config.toml
n_experts = 128
d_expert = 32
moe_layers = [0, 1, 2, 3, 4, 5, 6, 7, 8, 9, 10, 11]
normalize_top_k = true
routed_scale = 2.45
optimizer = "soap_variant"
beta1 = 0.95
max_grad_norm = 2.0
max_seq_len = 512
train_tokens = 685700000
Below are experts of layer 5 (counted from 0) of a mixture-of-experts language model. Rows are named router (the router's row for the expert) and show model dimensions 0-79. Each number is 128 + 32 x the weight over its row's rms, rounded and kept within 0 to 255. Numbers have three digits each.
After each expert's rows: a language model's description of what the expert responds to. This comes from a sample of Wikipedia text that the model never trained on.

# expert 23
router:139137150121154155088126173118076183163136157122197175082184095109136115109106147109133110131148163109237123123127148084093141108146132009162107132108181110106136174131127102062158168082124101153145097151088150130132136131102045104100082139
What it handles: Determiners and pronoun objects. Possessives, articles and object pronouns after prepositions in prose (the, his, their, themselves, him), plus the negative prefix un-.

# expert 25
router:082169131118147124139109151102118126107123102175102172141113144127136139159044090159138100115124071145101153119127096058104112136119082148154124100163195143128127098092159152143146161134084123086164102128145103156103105121087111141151067168
What it handles: First names and names. First names and name beginnings in lists, tables and sports draws, such as Chris, Bob, Sam, Mac, Fern, and Washington in station tables.

# expert 60
router:089114135140156116125134143145120133145143154119165090115122170108132112043160123059142142136147111119090108098126156188114138156164119142167155175126043186158054087071101096075152109111146138136167146121090125087128152127128102110098167161
What it handles: Infobox labels and colons. Field labels and their colons or dashes in infoboxes and lists (Born, Died, Coordinates, Nationality:), coordinate symbols, and "for" after "known".

# expert 32
router:151090140127135073152181127170152097077133110135119155132100136161122166098161156121079097136107096110180174110162182168133074116139138097082169085054111165108093151185107161121085140127151158174168155168158112103122179169142152106079170089
What it handles: Clause verbs and connectors. Verbs and subordinators in running prose, such as took, make, called, estimated, because, that, which, whom.

# expert 59
router:096134150188119123097154113129112161041145053167131151127173151083109120128105116124080103112103140099136139139121136128056108122139107124110122122173128110131164109185102099148139162191122157094080144135136093123133101106095129184151102069
What it handles: Sentence ends and des- prefixes. Sentence-final periods before new sentences or paragraphs, However, and word-opening pieces des-, mis-, vi-, esc- as in description.

# expert 11
router:111109124144086084173106134117107093169129100140116086147098140087106115118077112113178107152141119163081215103117091136134153161135136153145122062145068182115057133072111136104100136093076153110137140106148138133119149099128170125134088242
What it handles: Table and list line starts. First token after a pipe, dash or line break in sports tables and infobox lists, often capitalized name pieces or abbreviations like FW, MF, NBA.

# expert 2
router:132075121181116146134139099133124143033095084109141156124220144126086150161160084162116126120104087086122129197177089138073091102086175146166120115131118137128119098102199168173118101151097170087094137104157071094191146114168167233138115078
What it handles: Sentence-ending periods. Periods closing sentences before a paragraph break or new sentence, and final nouns in proper names like Cup, Prix, Bridge, Fame.

# expert 57
router:095169169119094192143143126119102151112147118138100126125129167121149120113086075152133107137186078123137116162157138047161108159149091127142147099117136114146138108143163138174140107118152137081211098093127113172137144141148102147099095201
What it handles: Table codes and labels. Country and position codes in sports tables (FRA, GBR, MF, FW), plus colons, middle dots and list labels.

# expert 49
router:130143132152111158128089078167165097125057174073083131118142155127088131158130168125137102136095190100152139186132153138130108159141126125166155137116069098119114084099121087172098126145064090105140149096115105113098157120155084153163125120
What it handles: Hyphens and list labels. Hyphens, equals signs and table separators, infobox labels like Date, Architect, Senior, and mid-word pieces such as ti, ren, gen.

# expert 33
router:129178105096129097197141137067171156085115115097142130173095128115152169197124112197133127107165129127097101080060107118118125116129115099136104178075163166119158166064082167096103111163128094117155092086148095159111109117070136144103136151
What it handles: Articles and measurement units. Indefinite articles a or an before noun phrases, and units or symbols in measurements, e.g. km, ft, %, cm.

# expert 44
router:071104111123121142103118137169159119171119117104106161188115108161164079173151125163152148108137149128134118130074089099150134132078114145144058166115172058127141060164106180125168129194082151171125105146134145111076139103158161134182064123
What it handles: List connectors, table pipes. Table cell pipes and words introducing examples or alternatives in prose, such as including, like, especially, or, and.

# expert 9
router:113097108132208175139102157150104121154123115169175143083122140126128098160081181111149168155103116094147101171118147076098062098140115114146124073196083110105103147144152138141082183139118145142126130134122090128053091113151128118150137077
What it handles: Place and time after in. The preposition in and the place or date following it, e.g. in 2023, in Trafford, France, July, 1970s.

# expert 61
router:138130140136112205171089121112157134139112146119121081142117133106139112067169115102120194150175144117129045133096140102086168143120143210136152151126159100118124147143068098090126154115135144137109114166091129182142173115152172157103135111
What it handles: Copula and auxiliary verbs. Forms of be and related verbs, such as was, is, were, been, being, became, and as, typically after subject nouns or pronouns.

# expert 39
router:092119112132143107060088165129081125178086092121109149165119144139080145149081106146160087129168145154160131098134153096063102181124115142149143118163103129153216153071104143169119130069178140123120133072120141110151147132075123186107151174
What it handles: Ordinals and table cells. Ordinal words like first, second, last, 19th, plus blank or numeric cells and separators in tables.

# expert 1
router:087151128131146104112122145113134103054100062126171097143147106133157173174112123158160059131197102119102143147123130118131146157171081136104117143186141142122095144160110161130128182121116168093172081129153104203125088119080141133110103149
What it handles: Capitalized word-start fragments. First pieces of words, often capitalized, after the, commas or quotes in music and album text, such as New, Met, Co, High.

# expert 28
router:121101087076149116117117122108098175102090087106151133111104194162166150170115129135104091127119107176195124128081128098123160054091104085093108110067104156125088151178137101123155129152161133159154194151110158144116090148157141172105131132
What it handles: Participles and word completions. Completing pieces of descriptive words, e.g. gather-ed, prepare-d, recorded, nearby, long, plus closing brackets and decades like 1990s.

# expert 31
router:113162106180144101161134144138113106107163110064093151112126130110136173147068077147179095140149071145107163138123119059121113161163139191134111138147192145151105117094071200127116125107070158118144164151183188111092147105091095147136095100
What it handles: Prepositions and modifiers. The, to, for, of and modifying words like domestic, annual, civil, plus infobox field labels and their colons, such as Fire or District.

# expert 17
router:062142185133141126092133180137100141104194130084094087236130107108051114131149104147174071142131104138099144155099139064166122166139124112168151091096216099162210080099139106098108142150127166091082128125131100116137069096138142133115096151
What it handles: Table cell separators. Pipe separators between cells in discography, results and standings tables, plus semicolons ending taxonomic synonym lists and bullet line breaks.

# expert 51
router:118200110123115089110115114050129107132123161152115143100091149137165157091085119033132104124066107111106111124150121116207122158106108113110127100134146209131088119165158176119131139161167094077090080127064130159108111148114142100145097196
What it handles: Initial letters of names. Capital-letter starts of foreign or transliterated names, often after a quote mark, e.g. Y in Yokoshima, Sh, Zh.

# expert 48
router:113155140129138145138146135103100113108121091167108159142133106127141141142086093132162080108136081169094123151139119034142096128143067135109173123131188127137145093121106202113157150110073090096144099120121141187098098108122146118147094170
What it handles: Nationality and region adjectives. Demonyms and geographic adjectives before nouns, such as British, German, Asian, Northern, United, New, often after "the" or "of".

# expert 18
router:146108116094113144130090113129145105132151168083151158121071126113105130109216104126111112129114107061156144178164174154139156132125091134152118145154141156148175135098085119152135108168152134145115178149107153146132094114141167141181168149
What it handles: Past participles after be. Participles and adjectives following was/is/were, such as known, born, elected, killed, released, designed, including word-final pieces like -ized, -ant.

# expert 29
router:109134095096088166158155156150115133094088119093177081144103121184180170177169093127122108126086125111127129149106114081147089112197164117103124083146163148068145121132168135125119126123164117055124107052118187190114115153105115196106137120
What it handles: Infobox field values. Tokens right after colons or equals signs in infobox fields and headings (Publisher:, Renovated: 2003), plus ISBN, JPL, and -ly adverbs like widely, newly.

# expert 3
router:122089126131106155185180151113093120165147129135121069168141136136051141149089115128110070093135069165080164169139111090145141077205152108143199102077186139113124108157137163072101076075073144128099140173148115123122143041137141122089151122
What it handles: Table and list separators. Pipe cells in Wikipedia tables, and colons or dashes after list-item labels, e.g. Course: Main course, Round | Jeddah |.

# expert 46
router:152109159118110113110129141094119085207156132105172148143163126127109143065229088136145159112149128157112136128175075166099097105127148137159146115129115102125132096129066088120152113103130124104073091137126154136131169160137154097114144111
What it handles: Verbs and function words. Auxiliaries, modals and linking words after pronouns in narrative prose, e.g. would, could, so, if, had, is.